config.yaml
n_layer: 14
n_experts: 40
activation: "swiglu"
router_score: "softmax"
normalize_top_k: false
routed_scale: 4.47
balance_loss: 0.0112
balance_bias: false
router_logit_norm: 2.0
beta2: 0.95
grad_clip: 0.5
seq_len: 256
Below are experts of layer 7 (counted from 0) of a mixture-of-experts language model. Rows are named router (the router's row for the expert), gate (a neuron's input weights, with its number), up (a neuron's input weights, with its number) and show model dimensions 96-191. Each number is 128 + 24 x the weight over its row's rms, rounded and kept within 0 to 255. Numbers have three digits each.
After each expert's rows: a language model's description of what the expert responds to. This comes from a sample of Wikipedia text that the model never trained on.

# expert 12
router:094122176119138143081121083141157109126145113126159130121115117107151109118120169124122159135157122144128164099195104086128132174123113142152157103161124123151102107186144151145148158063148112154098115149078135103138124145147142152142114110139122137151189150117151115136136174143168113113
gate0:105131115173122122122109188124115064138138106128122150111132139154130105138136115137080101114126110144157103105132125142170145144135139102123165133115095098160105129121118122146139129133170155141087105103164098118129154108123115103115101128120125156104135166091150126158168112084117114140
up0:162135141139116143125146083111131165130122144153136128171147108097104164111126127123123121167114179102139121109155138094112090100144148126164102120101127082141128145120120132127127095134113092138155090161123130107124106090182162120150164134132142130101052113109091115084110129123128106084
Description: Table headers, article phrases. Column-header words in tables (Party, Votes, Percentage, Date, Year) and article phrases like for the, as a, won the.

# expert 29
router:143146096103121118125103175178134063110113132094128160146135121155114073132097133095089116133099149140145158134097089152156125173107128131075135128132114132157155126101142083141134141157125128119120131129162173151131118100153143104139117093102118136115173159137135133119150100159113120151
gate0:142114143150145139139119153113169126162081124115181132164124097163104121142092139124168068105130131116133151119137119101189156141089124148153154132112177144119110143135131141147127102128159143154118142126117112159111102103136144095154126144107103097113084099116121147110133157152109127101
up0:106114136105126159140126131081099148152137135118135137110136122133113140114110095148124095114178106117127142115144144138170185170180131135148108180103135125128112140124120108115103143166133178175118104136142142126125141172120151105149144165078119161117149095132125107102117094133111118145
Description: Modifiers before nouns. Ordinals and modifiers after the, like first, third, new, previous, plus hyphens in compounds (left-back, COVID-19) and -ed/-ing word endings.

# expert 24
router:142137091103122119148112130128123163105155107137071079098141120127115199119102096136165133134107140125140101116168105108090120063076131120145114111125125106064119121160135152153134149137133126134087124176134103164106134103158167135135141141111141114125076111130070132124107160120117156119
gate0:128140146123101143111136127130137156148117129132163114118147100153116098200105127133103089072146096113152121142111084117118131129154153110124136118139132098135130194154126099167111149091084138146124176097120134119083117154118156122149158102094144137141129180126120131139162144146108144086
up0:119114136111088127100113117088147119099145122157124131110123112147154104165141144102091128089119145127152145110150153112130129140150109146136122157121135096080132179112138110139138093149143108178148183144098125125097129117132134113134138125126136179114124156094138164112154149154123090114
Description: Infobox colons, capitals. Colons after infobox field labels (Portrayed by:, Hosted by:, Spouse:) and capital letters starting names after bars or colons.

# expert 37
router:134113124122128097149125111132097111113132157157098128111147137150128125110115163134103149118145148115101152128109146136110164107168138107129177169170115180137088101165187108147110129150133082147120125112171138106092129143110134113191139115124102128090136138127133121165117121111094123128
gate0:115171195128161132178115135113079094110115123102124095079171116156155130145143160138191056128106150143116116123124106146121139129141114127122115157127147140143113151161124170125128146158112170139185161133117142100103147141113119133116142114129141123124116124140098149105157185154138101163
up0:121137140108121116148099117124139106138157133162129124119129088149139135120104118152141119124073118064139122165103149105119132163128119140149120131140114136155145114120132169155149076116079127124107118113160153120130134157122145097140092111096078167104137114154081072140152119114124155083
Description: Closing quotes and numbers. Closing quote marks and brackets after titles, numbers in dates and routes, and endings like Street, Avenue, Records, -ine.

# expert 16
router:147184153094107147111206097109115118131131094145174117165188124123144144106116100176114135140132109107156109168122107098139114196114137147086122111146106108130145080136094112138145175116136113150079110110105108134137136102130128142139175138131114104148128123130125114133142143150122090133
gate0:117099170140106141130102144211139122124162173129118111106142155104086180143140136117143128137176113174148160099157164136158108125116117139126118135137146167150119135180111162104150165101137115127114143132113165143146099124108118130127165088112121165178080131123144163119156153122114072138
up0:148146090120123073117129110122136159175105156122123146128124126092118143139147137155148143170175121137131159136142128118136151147143118167106105102132170143138069120159152115119146154117182113113123128117109176100124107098115118132155134115159154182189080104143145118119110110139142117166
Description: Numbers after separators. Token right after a table bar, semicolon or in, usually starting a year or number (1992, in 2009), also UTC+ and Result.

# expert 10
router:089117157130134115110168155132116163103111100094136158110107113101135138106145118158126146162138091139148191105111136138091103161142135114136165118133161123155140132189136141122128119097166129123115113113117146078149089109146123107122118122100157153160152157161107134153111089096126121123
gate0:084148186107117137117140065135126150127120100120145111116108147136136109129135138091108147150106126134107109102084109107131105159190095131056153131074099096110098146132140146112117120142058139120116103116146127157101143102144095135108084121115092166099139131134155121126143125128115149087
up0:129148093137166115095137127128141132155117138089088099103100125131104097150106097129095148133118148163082095098138115091119102153174142144168137089122101118128127159115147149143153131144113106155154098095136123121144118133119113115115103142130092149072152134115102088140109089094138148124
Description: Infobox and table headers. Field labels and headings in sports infoboxes and tables, such as Playing career, Head coaching, Goals, Genre, plus table pipes and newlines.

# expert 13
router:139125117166101165106200109131155164124162107136125136161090087121102145108158098174138099109148122100102087152161098115075103133126115130103127116141167151112116098160098098117117121157104130139146052120112100118094119129101100119142131111096116154123095139161127120123115088172071127136
gate0:111120146122094178190151097122097110110098116161139134148087129143129134099137096153068151109102144110100129169138128112167120134161122132114079135140134170110160136107151150174151111124151128172124098122128122155138127129124087144142124102126120106163147127084185099109107103117115150092
up0:173143141155115122120111118159099109135111102148113157118141109155087065116120139106125137097122099101120106174133137123155155129157105132125129101141131158118113115085172123145113146118111154182108141131147128146124151159090163157165063128136161116141114119136149111141141091122102136106
Description: Verb stems after to. First syllables of Latinate verbs after to or before, such as rel, dec, comp; also sentence-initial In, the word to, and line breaks in lists.

# expert 1
router:121093096117109131103110149132149163110101112128121136147142115100111143108101118157090163174103127114179111141069153116117131139172145155136111109137142157146127119071132129151144096092151083131129112109136160090136124127136145136151126118185151106119125124143114138160133103103179135136
gate0:147139135156089145162128146131103111141114163112136141136070163121134141103155105162154101155133135128116123140121138158125152115134156110138117221148123161119153131144111099147139128115131134146134147109139127125178085087115092146100161110153112128148154125088117166093161125118084077153
up0:124130127122103097168140133101120123122119118176119096092125125134135105090135140108144115110158153124126136133106141159083130099133147107155139123125147155175140177112126105175086098090119110128111067124097074105123135151086123155127135106159129088134126094095177172117124104120119146141
Description: Openers before names. Opening brackets and quote marks before titles or names, plus word-initial pieces like un/Un, as in (1986), "Something, unknown.

# expert 0
router:141159151152151096162152158140150112130112112121122115098130155141179126102117152123168186144102137113104135101111166146153118110086117083154136157108143178155107138099123102155099108148118119133110162127133149157143165114137125135128111190113146147090134120145120139116136123115141114129
gate0:131140121105149144138109080159113111100123112056153134129107084061132094146102157098141121141154120146132130140107131113140146126108122150087110091118135181138110131099131127104110095153144172127142149144179159145146083142146126153129151107103153155115130116103137094151124114149170128117
up0:114165123124108134121103114115142114088146149170163165163155126083160106090062144126143126135128149156079098133142117128135143115129144113109154152103147131131126106132129123154137137119125099131184128151136122126125161096197155145138124148114141092117126122101106149100162175126103169083
Description: Institution names, year pieces. Word pieces inside names of institutions, fields and titles (Chatham, Education, Technology, Research), plus the 2 opening years like 2009.

# expert 18
router:135163113090108135111142156155146154127134135150098134125152141122161183110167099149121138109125135160103109165125156119109102093126115133155109126116103109102108150126033108084173121118099101120122126144134098150139155123138147128112175135161135144163096122131112122139127110093120109125
gate0:117146122135118143086150170106139145119113088127113163107135148091150125117095142132132144172127144125120133164115131125149086148104107135137135098159123129163107097115079114092086140141153136111125127136165122098097166088162114092069116167090154153143087132126111118127147155137129107108
up0:097168157108122126145155148070105135137113071120087129168125128153151111112093120153102096160073123142117142077113136092172141144102119120093110102177111130141116064122100083141130156112168135135150132091155113083099115129139116117123096151152119158123114116166101131164139149120164163121
Description: Capitalized word-initial letters. Single capital letters or Th/Sch starting a capitalized word in titles and names, such as K in Kangaroo, L in Liebe.

# expert 26
router:148131143136150115162093119105101081143116103130144150145161079152129097173091134110154113123152130110126149116073108147137115153144104118124117127125094134133125119143161138099149130145126136141130171124094163147176150150140099116148108113122113118088167114090178118130128176128138126111
gate0:123121134165133152117164112111122138131107121118127149109151124121129162115143110119163161150163144130142094119143077142121111151117157156124126101164121156125128108136093142095122142136123121167074115129141126106112155096163125139097115131137153185109152109150128113135128150086100100113
up0:128173083096142097156119117127170129134158123098113110139116154109115120081149086139122095148129154115155153116125137081097110151135140088100139106167056104103170135142127123116155171144158137146111128102106138110155135099120081152124150126127136138121129151119135153131136092100154099169
Description: Year endings and place completions. Final digits of years after "in" (1995, 2019), completions of place names like Carolina or Pakistan, table separators, and However/Although.

# expert 32
router:103091117121131121110123100080146119131099104134145122116145124153122091123141165116086093152138144138146149126081147119120123133144132125133109183136134156147129116153117159147138120144103155124114114118110134147100142094148111110139081153086132134134183113152115144100135113095132126126
gate0:155123107120144141142124106104125145158122150123117136090157143142130120124160148113110104096115166113129158139128123093079073091112093155100149104116125116148144143130140152075154142136099102114119108159097155133125153153100112140134080120169164123162082138120120163086105087158125107162
up0:137098109093149137161138121119129141118139119099120102094123152164146128123183128137153117119115137089161148098097141119132094125138119118127096094101155144136118104138119117128142189128120134136149124083139112129117142187133134130113096186165117113134155163097126142058140148138110099119
Description: Birth years, infobox labels. First digit of years in birth dates and ranges (born 1989, 1897–1945) and infobox labels like Location, Authority, Species.

# expert 27
router:105138114092149142091131088116141182095131093137121087100121133102106171143125146135120130151125124160140119150116096104118136160130099137110105153157143133086136160119138099136167125142122115121177106119079098117137124122100103147164181119137156122119154103168108077126135127107157111161
gate0:104168167091134149158123125162126135178159105118149114185099137127099124114204147134127167132155162142106137121136100153149114101126100139116157169121067152134132139133151113093134109147112112081147132151163129137143123130146120105135140136118124116131120174143146148140099127122095095109
up0:124180168110138162125139110154127129184150095129145128125099139123111125097175141139134202145181154142094130143155121135122117098142108142133162156121066156125155137110150103099125091159095120092138115160160131116130109127173116119143133159142126130130109175140160133141112131112095094124
Description: Paragraph breaks. Double line breaks ending paragraphs before headings or The, plus table and infobox links like Preceded by, until, directed by.

# expert 34
router:143100143138145122118087187161155106120103146147132117116168111133122153118119134155149168101116140144109177150091140153134137113148112083151101159119111124150100087082118128110121143121117128105079108152152140107097143114101148118139132152142118114132097119129124145130112154080103128133
gate0:145126112149090190084131101160148157147172116126158092119133153173096120085092097123114150155142097116156150125134147139133091149112135170121128163127141112127139184121124136147124113132178115146118129143135091089140146097137152149153127092150152124119170112069136175108139141118147114079
up0:097170115130143098145102166132107129137142114153092118158091159140166135102137132126098083136083147118127122117189126131154106129140139154103085117160126113168134104170148110164120135122081157120148127119135132103122154116106113134111139123137109141155143138135129096150119112144072131175
Description: Institution name words. Words completing names of organizations and places, such as Center, Academy, Society, Church, Court, Agricultural, Force, often after National or State.

# expert 28
router:109125129137106092132144157124111127099133176138120121103107134117147174133144128092136133089165121114113139145121180152136112092124117155129072121140140111136092165154068127092119136147159115128117125144145096134142133177119123142171106147135156112117130144135129123126126148114142130144
gate0:098132119142097083168139104152151090120135130167118103136151109157127126117122146129158164126137122133103134096105133145105101105122097133098141142132123168123164157104162108115151092128113074089125132148126132172096108098135114140134180149189171090153073096106132135090098125099111131120
up0:141146127195126080105154097130158088093152105142113099154137131124128121129042117106156148105110099124115110081188127154131158139122113140121116165169115116122118134141167122154121183123132102104101105148119105135122135109151119119110111156190131102104122095154128145129151141145132094161
Description: Personal name pieces. First names and mid-word pieces of personal surnames (John, Daniel, Liz, Roger, Lauren), often in sports rosters and credits.

# expert 6
router:176102118105061122118077117098156092132140144127108110104177111126147111114141132105126109141130134140118133123131131177130163133108144097152165123128167165161153135129161113129095148143131144103149124116115148093093135134113119144138079160111153149110171121124129108153161109125165094129
gate0:111119104166162125133130106141135114133109119137140139131109127142122130126187095129110103112144142061123101063137153172148125110115140171111127127123140112111119153175116133104150112127145084145154135106134095124096129112106116122124115126150141128135134149099098134157199168131108122115
up0:123116107106132140121169167115100164124122134137103140124168118129154083119152165175123158163103136103147117109090170146108183127119159101149089116131152162138077126125140161157130084156116127158110149125125146106115079128123095145147108119089142112061166117114130151098137135115122126143
Description: Compass words, scores, name pieces. Compass words (north, south), numerals in scores and table cells (W 5–0), Cup or Championship, and mid-word name pieces like Wiscons.

# expert 25
router:115162148149108167153130102072084108136123159086131129175082093115099131108156121101133060140117099106134133109176126088122135097121131168141156114132141111132124134136081117140104146126136189162085128118099143155129135150120155112127144115145126105102149156101180109151143133149143124124
gate0:138136151139136107101131153158190116108129110131105125096094122130107128147137180109104136091145118120101154108109104153114141144153088094119143143087129144127130113160092133137130154159134139152084157133147180167138105161142119115176149099114108161074126146128123127152161100163162101121
up0:116094080125088106155144145118076143126126148153132161128127133125153136115146138097141129118120142119116089106138151140127130109148125168153111090171140128134157137166151117127173081140129120100174190126144148136059107122115101155133096133099151152157100107100122103112157152106124168113
Description: Articles and determiners. Articles and possessives after verbs or prepositions, such as the, a, his, their, its, during the, plus per in permission and permanently.

# expert 36
router:097109103115158120144108128120131138133145119137089132116112128161128077153178127080113135139118129098150151111101127097124138125111145104133140125121150113133136133107129141132158141104104094145152139128159127128085168157155177157127137160126172080156143122153057115127066059104134140144
gate0:138130085117140136151127135153107160135131163114175134171143106112137105132126119133127146146135071166136167095158119110134153111126157116099146111161126083137160112151089131120088139116113120128117095088100164084132147144124115117131130133124139121111129112176147156145137125105111084119
up0:067092165083106106109127081123121123179145114139126132186154093171164132142133099157145140149101128118158102064122140113134075128189128137117166124100102120143105102150140126138133090165138133149122110136061142140093173144100131114143129124156120143147119133122146117102126095124170140108
Description: Trailing-space tokens before numbers. Space-ending tokens (a single space, of the, in, table bar) right before a number, e.g. further 26, end of 1963.

# expert 30
router:096112108132116084117117115134145121141139118162140115119116118123107104086106160131071106130144090109137150102128143112143147138127150123106116110142167116147120110117150145169119132115083165156093129127184121086094132173075099119157101136134135142108133124096109110154147113100099151134
gate0:169132136092122135140129126084145134149145163140151155134159100159123128128098158133133131130111092162088117170109119159089141117170113118116144120143115129138102177145132125117090136158123107091142155110112128155155092147085088159130150082216121129124119122154144149141142139087121145124
up0:115141029101134135096160107104110094117141152134128148114134142181087128106115123135150148178169158073121126111137129164123087116117129215142135134124121135101115132080114099102137155121105107114146137121117163149129139130183137111141110123146101145126126077125118114132131128141163141107
Description: Numerals in statistics. Digits and numbers in statistics, percentages, match minutes and table values, such as 18.2%, 73', 94 minutes.